From a checkpoint of a small mixture-of-experts model trained on Wikipedia.
Experts: 80 experts in each of 9 layers, 64 GeGLU neurons an expert, 4 picks a token.
Below are experts of layer 2 (counted from 0) of a mixture-of-experts language model. Rows are named router (the router's row for the expert), gate (a neuron's input weights, with its number), up (a neuron's input weights, with its number) and show model dimensions 0-95. Each number is 128 + 32 x the weight over its row's rms, rounded and kept within 0 to 255.
After each expert's rows: "comes after" lists some tokens at least twice as common just before its tokens as in all text; "gets" lists some tokens that make up at least twice as much of what it gets as of all text. This comes from a sample of Wikipedia text that the model never trained on. Tokens count by the router's weight.

# expert 45
router [ 74 105 141 111 125 117  94 131 107 101 116 108 180 147 137 138 108 120  82 124 116 174  87 112 136 113 164 163  86 145  68 140 134 171 142 146 101 103 109 148  97 184 182 143 175 124 179 129 153 176 147 149 131  89  86 187  72  77 148 106 131 155 119  94 122  85  90 178 178 143 102 133  96  45 141 155 113 168  90  98 148  86 189 134 135 100 102 152 185  99 122 149 117 171 132 109]
gate0 [ 74 156  83 160 182 182 129 161 194  83 126 130 122  93 124 163  96 125 151 127  58 179  88 132  90 108 107 109 128 170 156 115  58 162 150 135 106  63  95 110 104  88 106 123 111  65 124 102  97  93 156 172 162  83 132  83 101 108  73 100 110 133 105 128 109 123 170 118 124 143  74 151 126 145 130 117 128  85 204 110 100 133 120 118  98 121  92 146 148 169 124  87 117 170 126 116]
up0 [ 93 131  92 137 137 229 127 167 110 110 125 118 112  85 188 132 107 119 186  88 132 136  93  74 117 123 135 127 125 121 121  65 115 104 136 118  42 106  81  96 117 107 117  95 141 131 145 103 152  86 147 167 167 106 115  94  91 182 141 110 120  77 135 134  49 151 205 127 158 156 116  83 171 101 125 130  95  93 148 108 111  97 150 145 146 153  90 139 160 128 101 102 153 176 144  92]
comes after: "\n", " |", "==See", "==", " =", " =="
gets: "\n", "==", "===", " ==", " =", " ==="

# expert 21
router [139 129 181 125 123 141 204 108  98 116 108  72 130 122 143 139 123 101 162  91  81  77 111 126 102 187 105 146 116 169 122 157 112  87 104 133  80 135  98 120 115 154  99 134 112 179 136 101  89  74 156 171 176 136 161  98  83 193  87 158 150 114 108 135 139  89 169  93 170 119 115 102 107 151 131 104 185 112 135 113 190  95  77 148  71 105 101 155 141 181  62 150 115 100 145 105]
gate0 [103 160 113 143 189  81 149 135  83 124 196  98 155 170 143  80 100 195 172 116 133  76 145 144 152  60  95 211 112 176 161 126 152 104 174 126 164 104 153 168 141 155 132 100 183  92 127 120  96 138 125 110  92  74 135  72 151 126 147  77  67 155 162 103 144 155 137 127 122 112 192 145 168 143 145 113 127 144 112 122 134 122 112 138 128  92 183 141  96 164 134 123 151 123 129 168]
up0 [101 158 101 172  37 148 126 151 100 193 101 162  63 100 172 128 154 106  64 194 152 173 190 157 129 205 173  75 118  92 143  76 126 149  99 131 145 142 159 119 122 162  81 115  70 107 131  96 175 171 136 133 121 136 116 160 128 123  75 152 131 101 111 129 116 155 133 155 135 144 130 116 152 160 119 142  67 118 149 172 136 125 136 105 147 163 114  96 137  98 142 158 144 130  86 107]
comes after: " of", " in", " to", " at", " for", " on"
gets: " the", " The", "The", " New", " United", " North"

# expert 0
router [128 118 115  75  64 163  75 152 143 117  89 125 126 113 122 149 114 129 124  58 127 151 164  56 147 154 132 119 107 124 107 146 138 175 161 142 112 111 145 179 165  69 141 138  95 104 113 137 101 166 105 135 152  64 143 148  60 125 187  72 191 116 126  87 123 120  98 146 121 132  94 141 135 123 135 136 129 158  65 134 200 156 177 117  98 138  84 141  64 130 123 179 109 177  88 128]
gate0 [ 88 106  94 131 153 145 123 143 151 162 148 121 119  99 136 118 127 153 132 174 130  77 137 132 104  87 145 123 109 114 165 127 109  97 121  98 124  78 197 121 150 153  80 129 156 113  47  81 119  83 119 140 133 147 119 135  69 140 162 130 112 150 175  91 175 116 107 159 126  72 144  92 123 134 174 185 102  69 223 173 152 114 175 166 109 138 151  76 109 101 101  87  66 145  95 135]
up0 [110 125  72 128 128 147 120 150 162 155 123 150 123  78 111 123 153 170 102 113 124  82 138 105 107 118 166 125 129  78 160 139 120 139 141 115 114 114 181 146 133 114  65 149 143  87  62 106 121  80 117 158 132 130 163 130  60 148 179 121 127 110 148  97 191 137  98 175 119  67 102  62 117 139 135 177  91  80 183 160 172  93 171 170 100 158 176  89  98  90  95 102  76 151  87 138]
comes after: "\n", "\"", "/", " (", "}", " \""
gets: " \"", "/", " (", "(", "–", "==="

# expert 6
router [140  75 129 160 170  74 144 121 152 132 163 130 204  90 129  83  89  91 102 133  81 141  82 131 154  52 117 136 101 129 154 121 105 169 129 134 119 190 141 164 134 127 114 159 149 148  96 100  99 102 142 120 178  98 152  77  74 113 172 120 175 130  75 135 119  66 151 129 136 158  87 168 152 112 166 118  84 124 146 192 152  70 158 130  89 119 130 189 134 128 171 115 136 160 150 113]
gate0 [144 125 145  80 146  85 139 189  80 195   0 119 126 105 136 130 110 129 140  93 103 123 119 112 137 114 118  91 116 115 151 146 153 161 135  80 162 144  91 140  87 140 142  95 138  92  91 156  86  96 149 128 115 119 145 178 155 156 131 100 133 146 211  60 167 143 125 159 130 129  57 123  66 113 117 155 118 105  94 125 149 111 111 127 145  87 114 100 141  90 151 126 140 133 131 156]
up0 [124 128 140 134 164 129 146 143 154 114  81 114 163 109 143 111 118 168 169  94 115 142 153 114 160 115 120 129 188 158  97 229 129 185 155 154 114 113 148 171  97 103 160  60 185 116 176 159 117 108  93 103  67  98 123 155 111 104 112 111 115 195 142  83 175 152 181 146 164 130 132 136 142  90  94 190 111 136 121 103 141 134 107 129 106  98 168  88 185  52 130 128  97 130 134 156]
comes after: "-", "\n", " •", " one", " part", " number"
gets: " of", ":", "-", " /", "s:", "°"

# expert 23
router [128 129 173  98 100 149 161 156 136  99 171 203 127 139 179 117 115 156 103 158 135 126 154 132 129 175 164 125 152 126 153 139 163 187 108 104  65 156  85 104 200  77 129 120 143 160 109 154 180 139 110  89 163 140 189 107 174  89 129 108  77 110 151 124 157 187 165 149 122 175  79 102 155  90 140 109 150 128 142  56 186 166  87 117 136 132 154 121  98 135 106 144 131 184 124 133]
gate0 [148 109 116 114 141 142 157  81 118 137 162 155 131 152  83 104 120  87 158 161  67  79 120 164 133  97 170 122 142  82  98 140  93 100 129 101 194 170  69  77 112 132 154 101 169 149 115 140 167 159 189  95 139 156 150  70 176 145 114 153 110 101 123 127 133 113 107  85 156  66 112 141 130 128  99 190  75  94 156 134  80 144 175 163 139  88 111  91 116 130  59 100 173 121 149 157]
up0 [169 142  88  65 137 122  90  89 103 122 154 143 130 127 133 143 143  97 115 165  68  75 115 181 125 113 175 116 148 102  86  83  56 159 103 141 117 186  57 138 129 113 142  99  91  90 144 154 192 170 121  62  93 136 168 104 166 135 135 135 121 105 161 164 126 118 117  83 140  65  95 120 142 154 140 135  90  82 166  86 110 156 122 129 108 100 142 140  92 108 107 108 116 165 189 170]
comes after: " the", "-", " and", " a", " of", " The"
gets: " f", " F", " V", " l", " s", " Ch"

# expert 60
router [132 110 145 113 124 119 102  85 159 130 143  91 124 125 100 156 190 161 110 116 102 154 130  88 137 175  99  93 100 109  75 148 143 110  83 142 101 159  98 146 135 123 169 161 128  92  61 153 158  94 149 117 128  80 140  62 160  97 111 135 175  92 236 132 178 132 134 134 114 171 168 134 152 173 167 115 174 150  77 155 105  97 108 103 110 122  99 205 126 122 108 146  85  82 159 128]
gate0 [119 157 122 106 127 150  65 145 104 117 103 128 162 141 123 121 106 152 151 106 153 160 175  91 122 115 150  69 111 100 121 153 117 138 155 136 147 118 154  94  93 177 133 120  47  67 133 200 141 183 178 166  45 164 160 123 112 167 102 143 117  93 177  72 113 134 108  94  68  98 188 152 183 117 161 127 104 133 150 105  90 169  57 129 105 141 112 115 122  96 134 153 123 140 127 117]
up0 [ 99 101  88 116 125 111 183 126 219  92 124 160 122 181 156  98 162  73 100 126 153 141  79 114 136 145  96 152 104 128 104 183 112  89 109 147 137 133 170 137 108 174 152 100  92 100 139 158 164 131 167  77 112 138  99 141 136  99 157 190 120 112  73 153 132  89 110 136 178  95 121  97 118 169 130 133  54 101  73  99 116 162 104 105  90 182 113 126 144  60  95 131 119  88  95 134]
comes after: "\n", " in", " as", " of", " with", " is"
gets: "|", " a", " the", " an", " new", " other"

# expert 70
router [108 117 119 114  74 140  96 123 161 110 101 172 122 132 125 171 137 117 173  50 147 112 166 146  82 146 148  94 154  86  80 121 155 129 124 162  94  69 131  74 204  95 153 113  71 149 151 118  95 123  92  85 126  91 165 165 135 123 152  82 147 130 147 162 102 119 130 121 113 130 103 119 160 166  90 117  95 104 140  96 206  95 149 163 138 202  79 173  90 143 118 123 108 177 166 125]
gate0 [102  78  88 216 145 106 171 118 121  93 139 191 154  90 145 136 142 169  88 153 128 194 147 145  91 143 113 125 113 130 136 121 105 117 126 139 106  96  71 123 103 167 193 117 138 195  83 115 158 139 113 135 138 160 105  84 191 143 123 103 126 146 125  91  86 150  91 165 118 131 141  89 151 120 132 191 118  91 156 149  95 170 133 142  45 145 160 110 131 110 207 137 113 104 121 151]
up0 [107 164 113 116 184 135 178 140  92 132 156  60  92 140 132 125 136  59 156 132  82  85 106 107 155 144 111 183  99 144 133  87 130 143 158  98 153 163 213  78 123 143  73 139 178  74 129 122 103 104 138 176 115  78 130 129 118 136  69 125 106  92 109 119 153 127 132 100 172 149 171 158 114 129 123  39 140 164  71 137 121 105 149  88 152 110  98  90 152 110  79 122 149 142 102 118]
comes after: "\n", "/", " '", "(", "–", "i-"
gets: "-", "S", "P", "B", "D", "C"

# expert 43
router [162 155 160 108 145 139 138  70 126  93 102  88 119 101 145 126 115 103 163  91 139 107 125 126  87 163  79 141  72 153  76 185 111 104 153 122  81 109  75 164 121 158 139 119 125 102 111 134  82  94 156 176  91  65 173  73 150 106 135 145 146  80 151 119  89 188 164  63 115 108 102  57 176  69 179 123 152 136 136 125 149 109 115 169  99 126 113 133 126 154  87  96 130  87 158 139]
gate0 [103 101 115 167 166 115  73 102 113 130 131 175 131  81 151 166 133 104  88 132  39 109 142 136 152  89 123  99 194  87 166 136 117 138  72 101 171  77 128 164 112  64  81 119  87 168 156 134 144 130 171 140 193 118  67 155 166 116 128 100 123 106 110 111 125  92 146 161 137 125 141 129 118 117  71 222 118 121  88 119 133 148 108 103 142 152 146 155 127  85  77 169 117 117 139 126]
up0 [181 129 200  91 165 136 105  92 142 111 130  88 133  93 149 172 115  75 118  93 123 149  96  97 107 145  59 152 128 114  82 175  71 113  94 169 105 148  67 178 119  98 144 127 101 133 150 134 140 103 126 154 177 144 191 111 161 112 129 140 178  97 179 145 121 133 147  92 128 135 126  75 156 116 162 178 164 181 107 153 114 125  84 136 120  99  90 188 124 140  63 124 104  95 175 132]
comes after: " of", " is", " in", " for", " as", " on"
gets: " the", " a", " The", " an", " his", "The"

# expert 15
router [165  66 117 129 161 116 151 134  89 160 141 114 115 144 135 109  94 148 146 120 102 168 223 112 146 106 117 163 111 114 103 160  88 158  92  63 138 141 111 138 155 104  93 162 210 178  79 110  91  83 140 107 164 142 117  93  81 126 124 135 177 105 125  97 131 142 180 166 163 128 164 149 156 118  73 117 133 119  36 173 150 175 154 142  85 126 113  94 127 110 126 105 153 127 120 172]
gate0 [123 164 103 134 122  74 106 104  49 124 203 133  84 115 212  99 125 123 114 136 166  68 116 185  42 119 111 174 181 135 138  89 117 150 119 106 121 163 115  90 114 155 121 122 104 148 133  97 136 155 133 136 130 131 121 110 145 118 188 153 122 100 190 164 174  82 115 157 122  69 142 118 154 168  99 128 128 145 176 131 148 161 123 132 174 127 192 103 164 132 167 144 171 117 117 104]
up0 [ 87 110 183  78 147 157 158 148 205 124  50 129 159 147 111 211 157 124 151 161 128 130 117 104 184 110 133 142 127 169 138 144 154 110 165 119 161  83 123 126 149 105 110  98 134  73  98 145 131 141  98 100 144 143 150 146 160 130  89  98 138 173  55 114 141 130 113  99 135 121 121  90  46 114 158 127 147  82 161 158 121  97  92  92 115 111 135 143  85 193  95  74 130 144  76 126]
comes after: "\n", " ", " 0", " 1", ")", " 2"
gets: " |", "|", ";", " Win", " Died:", " Years:"

# expert 50
router [124 112 122 112  82 134 141 123 105 155 158 111  96 156 118 144 177  91 168 104 108  92 106 110 150 166 125 159 110 159  73 117  94 154  96 145  93 158 100  62 199 132 152 119 125 127 182 144 153  72 144 140 162  95  77  76 120 126  96  72 124 115 158 129  64 128 123 178 127 215  97 105 137 142 114 107  67 117  92  92  93 116 157 121 193 151  80 143 129 103  88  93  80 123 143 142]
gate0 [ 94 170  72 102 104  79 161 106 133  97 115 145 233 137 127 184  55 117 119 127 103 121 122 109 119 149  82 190 139 133 117 138 143 139 170  81  99 141 138 104 146 148 105 115 115 121 136 183 198 114 151 128 122 143 131 122 130 122 157 168  99 140  91  63 134  75 179 118 129 111 100 129 158 123  94 228 141 111 119  96 126 134 120 171  81  97 160 120 180 165 132 135 132 166 132 130]
up0 [155 138 135 162 140 181 137  86 168 156  93 144  70 159 171  82 128 116 121 173 144 137 139 146 104 108 136  95 130 149 174 129 173 103  82 151 140 105 157 123  87 215  96 131 116 134  78  87 102 148 116 166 126 139 172 140 149 128 110 139 127  79 103 200 120 148 156 111  45  75 163 144 129 115 157  56 125 139 166 154  77 112  75 123 129 111 131 100  97 129 151 150 163 136  58 129]
comes after: "\n", " |", ".", " ==", "===", "=="
gets: "\n", "-", "|", "===", "==", "===="

# expert 13
router [141 196 110 143  57 125 102  86  39 103 138  93  58 114 119 162 101 163 123  69 192 159 139 102 120 152  91 133 120 116  78 162 103  85  89 163 104 134 100 155  89 170 132 118 101 113 112 119 106  83 106 175 127  98 160 132 140 105 156 154 209 167 117  92 123 139 142 122 103 113 127  74 114 145 145 124 149 124 117 182 101 145 110 136 147 124 127 148 183 162  77 134 145  80 165 126]
gate0 [153 119  86 138 180  93 104 135 173 111 154 155 103 143  92  78 171 135 109 196  84 150 127  97  73 179 163  84 148  93 104 111 121 132  89 113 187 143 104  85 101  57 154 134 110 109 146 126 109 132  74 144  97  74 131 112  82  89  80 101 114  97  80 136  98 150 112  81 134  86 144 152 110 102 120 168 158 126 160  92 173 163 207 135 118 100 142  93 143 117 111 100 106 101  97 138]
up0 [ 90 100 133  76  99 190 167 171 105 119 156 124 160 110 157 154  58 170 119 138 162 135 128 152 186 119 102 170 142 192 192 145 180 142 176  97 108  92 148 128 177 143 120 170 163 166 127 103  76 160 156  71 162 168 105 123 157 124 159 118 142 140 156 134 169 119 137 153 156 150 124 111 143 102 163  83 140  98  69 100  86 137 108 108 138 170  56 127 107 164 141 160 158 153 124 117]
comes after: " of", " the", " for", " with", " to", " in"
gets: "'s", " his", " the", " her", " their", " first"

# expert 67
router [173 137 146 100  83 172  91 134 116 114 102 107 112 137 126 154 155 188  89  79 113 113 127  89 135 164  80 138 170 145 111 152 114  95  69 176 114 148 125 142 140  26 138 154 129 175 115 159 157 139 111  79 200 174 160 163 146 140 144 133 126 154 115 137 149 125 112 124 132 135  70 105 150 128 160 142 144 206 115  38 116  83 137 121 131 101 139 202 104 151 136 119 161 115 150 109]
gate0 [ 79  73 149 151 175 137 197 117 132 124 115 115  99 190 131 139  93 130 125 127 155  87 140  89  94 150 107 146 165 149 160 109 159 106 149 123  67  85 172 107 156 171  71 122 120 115 145 134  57 146 100 111 102 109 129  91 127 147  76 134  82 169  63 137  69  71 129  97 126 105  86 120 135  91  79 136  83 160 117  88 115 123 153 177 140 146 184 112  84 157  99 146  90 126 107  99]
up0 [118  85 184 120 183 125 190 121  73 116  88 137 145 169 157 125 117 143 180  81 170 105 171  77 120 149 109 152 134 150 121 126 173 124 184 103  75 131  73 118 156 112 111 134 154  88 110 142 108 112  82 102 120 119 135 119 100 135  58 176 120 183 104 133 102  72 119  94 151 125  86  65 143  73 101 180 121 169  92 109  99 133 171 138 115 107 143 151  60 110  86 119 130 142 144 149]
comes after: " |", "|", ":", " Website:", ";", "a"
gets: " ", " m", " P", " M", " S", " G"

# expert 73
router [173  88 135 115 124 142 142 151 146 154  99 127 140 156 117 149 129 155 144 108  63 149 192  96 192  89 133 157 133 121 101 145  72 160 129 130  77 125 140 180 144  95 136 160 180  99 100 126 156 133 140 150 188 162  87 123  58 108 123 147 119  66  87  64 133 126 156 122 145 133 190 135 115  97  84 141 154 109  46 168 108 124 154 130  98  96 167 131 135 117 154 123 219 115 136 131]
gate0 [124 145 107 115 101 159 108 127 154 160 134 100 108 158  91 124 125 148  76 112  94 119 211 188  97 137 117  70 162  96 130  99 128 123 149 161 172 126 140 159 207 107 115 132 129 137 159 125 146 112  66 153 126 153 128 179  80 132 109 101 136 109  77 113 166  84 122 114 181 183 150  83 202 141 124 151 158 143  82 168  82  96 127  88 127 110 189  60 146 104 112 117 157 165 121 127]
up0 [120 135 117 111 100 182  99 125 152 153 123  97  95 158  92 115 155 130  51 105 116 142 189 168 109  97 153  77 114 112 141  77 130 103 125 159 152 148 157 157 201  96 114 110 107 137 176 112 156 123  86 149 117 148 124 204  97 136 109  92 137 148  94 108 163  87  92 126 177 184 142  99 202 110 129 152 156 145  77 112  89 103 134  65 129  77 143  73 154 118 113 105 151 181 152 143]
comes after: " ", " 0", ")", "\"", " —", " 1"
gets: " |", " –", ";", " /", ");", " -"

# expert 72
router [176 126 159 114 145 144 117 140 112 149 132  94 127  68 115 113 179 141 136 117  71 118  86 127 187 151 134 113  66  74 126 145 120 143  88 161 121 160 141 196 102 165 194 131 155 131 136 142  87 110 150 172 142 131 130 102 102 148 120 161 199 192 148  67 168 113 163 169 113  86 113 144  82 167 152 130 149 123  67  78 126 163 162 106 133 150 130 186 108 128 182 137 130  81 162 116]
gate0 [121 120 137  99  74 127  99  99  38 136 105  92 123 159 114 128  99 159 135 115 123  72 102 133  97 133 174  89 139 107  76 124 132 126  99  94 124 106 163 130 107  91 151 131 131 120  81  64  76 114  88 146 114  80 124 124 166  98 161  73 124 101 189 121 178 169 146 102 159 178 168 150 165 172  87 114 127 133 144 115 125 177 108 110  79  75 140  92 211 137 128 111  85 129 166 139]
up0 [128 174 141  77  54 169 122  94 125  94 104 132 102 104 109 136 155 117 164 154 104 120 192 173 128 154  85 106 146 146  99  63 122  92 103  81 154 136  82  30 135 106 128 129 139 149  83 120  98  80 160 134 138 117  98 151 120  86 139 153 123 141 165 153 160 119  89  95 173 149 124 105 146 146 115 169 101  84 134 125 183 197 182 117  95  94 131 104 171 174 152  87 113 107 136 139]
comes after: "\n", " |", "|", " on", " 1", "On"
gets: "|", " September", " October", " August", " January", " |"

# expert 37
router [169 159 166 106  81 117 146 135 175 140 142 210 127  96 129 159 165 102 131 151 133 125 112  97 135 129 153 131 125 137 140 119  82 125  85 136  99 148 158 153  95 145 171 191  78 151 120 142 133 113 163 181 140 144 175 101 126 195  97 136 171 165 129  58 120 108 177 145 135  94 106 100 128  64 198 147 157  96  92 162 141 114 152 151 108 138 136 178 124 129 199 145  80 160 191 128]
gate0 [144 142 141 131 159 142 147 116  80 118  72 138 108 123 163  42 155 122 125 136 117  67 108  79 139 124  91 201 121 125 120  96 133 112 107 123 146 143  81 146 110 123 125 121 124 156 184 179 165 158  83  91 183 102 123 145 151 115  54  92 146  90  76 185 165 135 137 129 182 121  98 130 148 207 147 128 160 134 146 105 155 135 107 181 150 122 125 131  69 104  92 152  65 127  95 142]
up0 [161  96 132 100  42 127 107 122  92 163 104 141 102 135 133 167 133  98 169 127  98  89 151 166 162 131 168 139 115 124 148  65 118  95 135  97  16 113 125 100 135  61  54 142  94 120 121 148 183 156  97 129 141 160  95 120 168 148 155  68 154 131  83 109  69 112 130 143 181  96 156 116 120 146 126 108  85 100 150 140 143 115 180 141 117  69 108 126 128 126 131 160 123 147 165 140]
comes after: " |", "|", " on", " /", ":", " (age"
gets: " on", " 1", " 2", " 3", " 4", " 5"

# expert 38
router [154 118 128 103 114 155  94 131 116 111 128  62 145 105 122  97 167 122 172 110  98 104 159  61 136 160 109 132 100 206 136 147  83 119 171 152 136 140 145 144 115 122  50 198 156 131 103  73  69  91  97  89 123 141 115 152  82 150 134 159 158  83  73 151 141 183 180  97 155  91 177 139 139 163 100 134 123 128 108 148 160 174 126 137  85  80 132 139 147 129  94  78 127 135  89 171]
gate0 [127 157 102 120 186 182 182  66  82 143 112 111 133  84 142 212 103 100 142 121 151  65 118  90 162 124  94 140 148 100 101 194 118  61 127 139 163  95 105 155 100 129 166 109 122 158 142  87 122 110 146 124 107 121 126  78 173 115 110 141 131 100  99 123 129 147 160 112 172 170 146 152 114 172 179 171 130 133 170 190 155 193 140 100 175 146 150 172 136 139  86 140 114 114 134 168]
up0 [ 95 150 103 177 145 121  58 104 107 139 136 142 161 203  70 116 123 125  74 142 140 174  69 153 113  50 145 154 107 180 130 115 141  81 125 124 143 112 131  72 123  85 118 156  97 115 159 128 158 158 137  78  82 185  66 121 146  72  62 122 148 162  67 131 150 116 125 144 111 121  87 157 149 182 101  94 102 133 102 135 107 136 107 158  77 122 110 111 112 167 124 141 148 151 148 126]
comes after: " of", " in", " for", " to", " with", " on"
gets: " the", ";", ");", " The", " both", "s;"

# expert 58
router [123 137 133  48  74 152 102 143 113 119 137 144  85 192 129 169 133 186  83 121 141 121 137 114 129 177 115 129 156 133 158 133 141 111  70 136 107 150 136 168 160 112  73 119 142 154 131 148  87  92 137  73 197 177 176 156 168 157 143 121 148 139 197 102 156 146 154 123 138 125  73 105 141  62 129 117 151 149  88  59 142  93  76 149 134 162 169 169 113 160 138 112 168 167 127 107]
gate0 [108 185  88 145 154  96 142 145  67 155 142 139 166 121  98  71 126 156 116 117  86 149 109 116  83 144 176 124 159 145 147 187 149  74 164  87 128 112 144 125  88 136  99 184 177  94 115  57 102 120 196 133 152 150 121 114 120 187 132 129 107  64 178  69 112 113 150  94 123 154 111 132 194 129  95 168 133 128 126 111 121  77 129  91  71 149  97 122 118 158 143  66 146 128 134 130]
up0 [163  92 126 103 117 175 121  52 125 105 138 168  58 135 165 104 137  93 102 163 127 144 105 121 137 143 105 126  66  93 114  96 142 149  91 141 147 105 119 123 144 126 151  96  81 127 153 139 152 168 146 168 133  94 147 145 133  66  75 144 135 197  60 167  93 223 109  89 120 162 101 169 135  75 136  90 131 137  86 153 165 140 102 124 128  80 115 141 144  76 121 140  94 142  80  98]
comes after: " |", "-", "|", ":", ",", ";"
gets: " B", " D", " K", " C", " S", " T"

# expert 25
router [149  95  89 159 137 119 153 143 142 147 105  81 148 110  92  57 123 118 136 122 147 139 112 117 155  90  91 124 153 112  75 110  96 113 154  96 144 124  73 152 130 128 128  93 130 177 197 131 112 179 118 166 181  66 116 106  82 106 137 109 112 115 119  59  60 160 110 107 150 177  59 148 121  75 129 152  96 174 134 184 157  83 200 148 131 164 147 168  94 124 101 117 133 153 105 135]
gate0 [148 143 136 109 126 156  81  81 188 113 110 171 152  75 123 151 135 139 152 120 105 135  93 136  60  91 145 146  91 134 182 132 132 204 108 111  79 120 162 113 106 184 149 111 107  81  80  81 103  95  94 182 127 121 140 105 161 101 124  97  74 141 162 127 203 145 108  89  68  83 114  89 127 172 148 102 112  84 124 167 132 104 104 139 137  71 108 133 125  64 151 142 106 123 153 125]
up0 [129 131 169 112 174 135 193 112  54 133 154 128 134 167 185 168 112 111  95 150 129 118 157 166 201 198 118  73 118 111 121 180  97 110 154 111 183 102 125 159 174 160 135 146 126 194 113 168 151 106 163  79  86 118 121 135 131 176 133 162 184 142 122 130  93 107  94 144 135 147 177 111 112  54 129 122 124 143 139  75 112 185 135 125 142 120 138  74 132 156 148  93 132 141 101 154]
comes after: "\n", " =", ".", " ==", "===", "=="
gets: "\n", "==", "===", "\n\n", " Occupation:", " Occupations:"

# expert 59
router [156  97  96 115 151 133 116 136 135 203  83 117 112 173 100 125 120 123 133 113  81 134 166 135 178  77 116 141 134  99 136 159  66 133 112 114 113 107  90 149 174  87 120 200 189 127  87 113 174  76 135 154 101 151 114 153  53 163 189 164 116  67 103 105 111 108 118 153 151 166 150 169 141 122 132 134 185 132  70 146 112 106 163 135 118 100  88 146 117 124  78 117 175  92  87 154]
gate0 [118 127 190 119 155 125 145  90  64  86 158 145 178 140 131 160 101  67 134 135 175  61  96 134 111 173 102 177  78 146  79 162 114 133 134 116 116  92 167 100 116 138 153  67  86 171 158 142 123 160  71  97  88 151 123 117 178 112  84 128 173 163 131 163 121 155 102  94 123 102 138  97 150 136  97 133 102  98 172  89 130 130  56 114 172  99 167 124 105 124 161 148  83 171 117 142]
up0 [103 105 111 133 137 152 139 126 197 106  72 178 120  99 183 138 106 112 126 139 114  76 164 135  82 152 122 103 143 193 168 135 143 153 156 138 139  66  70 120 103 135  74 118  84  80  94 157  98 137 197 147 192 103 172  83 174 129  85 114  86 107 124  75 152 129 151 117 108 119  81 107 127  84 142 107 143  97 142 134 132  98 116 125  98 148 101  85 124 172  72 161 140 188 119 138]
comes after: " ", " 0", " 1", " 2", " 3", " —"
gets: " |", "|---|---|---|---|---|---|", " 0;", "|---|---|---|---|", "|---|---|---|---|---|", ";"

# expert 69
router [132  58 125 149 139  74 171 129 127  93 132 102 154  85 182 130 116 147 107 116 116 175 126 110 101 137 101  89 121 121 163  97  96 117 164 182  89 184 173 143 142  91 144 172 181 128 143  94 121  83 173  95 189 109 105  66 112 173 167  89 147 128 137 121  88 106 190  91 144 137 175 157 127 162 101  93 104 170 119 139 178  77 148 120  86 140 146  95 110 131 166 118 118  97 188 109]
gate0 [ 97 123 121 138  80 129 125 132 117 121 166 120 122 123  53 136  89  88 145 177 152 146 117 142 106 139  91 141  38  93 116 114 119 129 162 116  74  72 165 152  52 175  97 118 140 141 150 141 172 130 118 131 126 124 186 134 108 157  78 199 110 128 122 100  88  82 176 108 123  87 177 133 101 129 164 177 161 113 181 131 144 114 111 104  82 120 176 135  87 143 101 179 158 120  82 149]
up0 [108 181 161 126 148  73  57 110 188 134 149 119 127  98 120 110  80 165 175 164 136 121 159  78 116 156 157 129 124 130 172 138 131 119 157 131 198 106 123 124 145 111 127 149 141  88 135 173 140 191 138 118 115  83 146 146  81 141 114 165  80 196  79  79 171 144 111 130  74 134 151 184  79 133 148 199 145 125 152 140 103  93 110 120 108 141 121 139 164 120  59 188 127 141 131 116]
comes after: "\n", "\n ", "-", " 3", " 4", " 2"
gets: "-", ":", "|", " |", " -", "\n "

# expert 40
router [134 138  94 152 115 122  78  94 202 108 123 100  76  68 115 119  89 130  98 133  96 115 107 101  87 169 116  95 146 127 127 138 126 189 141 133 129 155 112 139 105 106 160 142  89 163 123 148 144  89 116 150 103 203 142  86 176 208 111 132 129 133 143 130  45 166 171 122  89 100 110 120 106  80 189 118 101 124 132 103  70 133  62 182 134 107 143 159 119 173 114 104  88  95 140 118]
gate0 [100 106 146 147 135 157 130 138  79 120 142  94 164  95  86 155 176 107 130  89 163 149 130 164 113 175 121 155 162 202 142 102 142 130 166 169 183 149 206  91 115 134 145 146 114 108 114 127  85 133  92  66  68  97 107 113 108 104 109 164 123 179 165 184 103  95  60 103 113 132 117 177 153 164 159  52 114 131 141 153 134 100 177 116 105 105 129 144 142 158  78 115 178 116 136 145]
up0 [114 146  87 175 172  90 113 144 140 172 131 134 103 139 102  81  84 184 143 184  73  83 123 117 178  80  94 147  52 124 150 102 169 127 126 103 148 121  73 130  80 135 143 115 176 130  88 117 145 148 131 166 140 161 121 163 174 136  98  84 149  91  88 114  99  91  88 169 162 109 135 144 151  75  99 132 148  94 116 110 145  80 170  81 161 134 147 114 128  96 188 109 176 136  85 106]
comes after: " the", " a", " and", " of", " with", " is"
gets: " that", " one", " two", " other", " only", " all"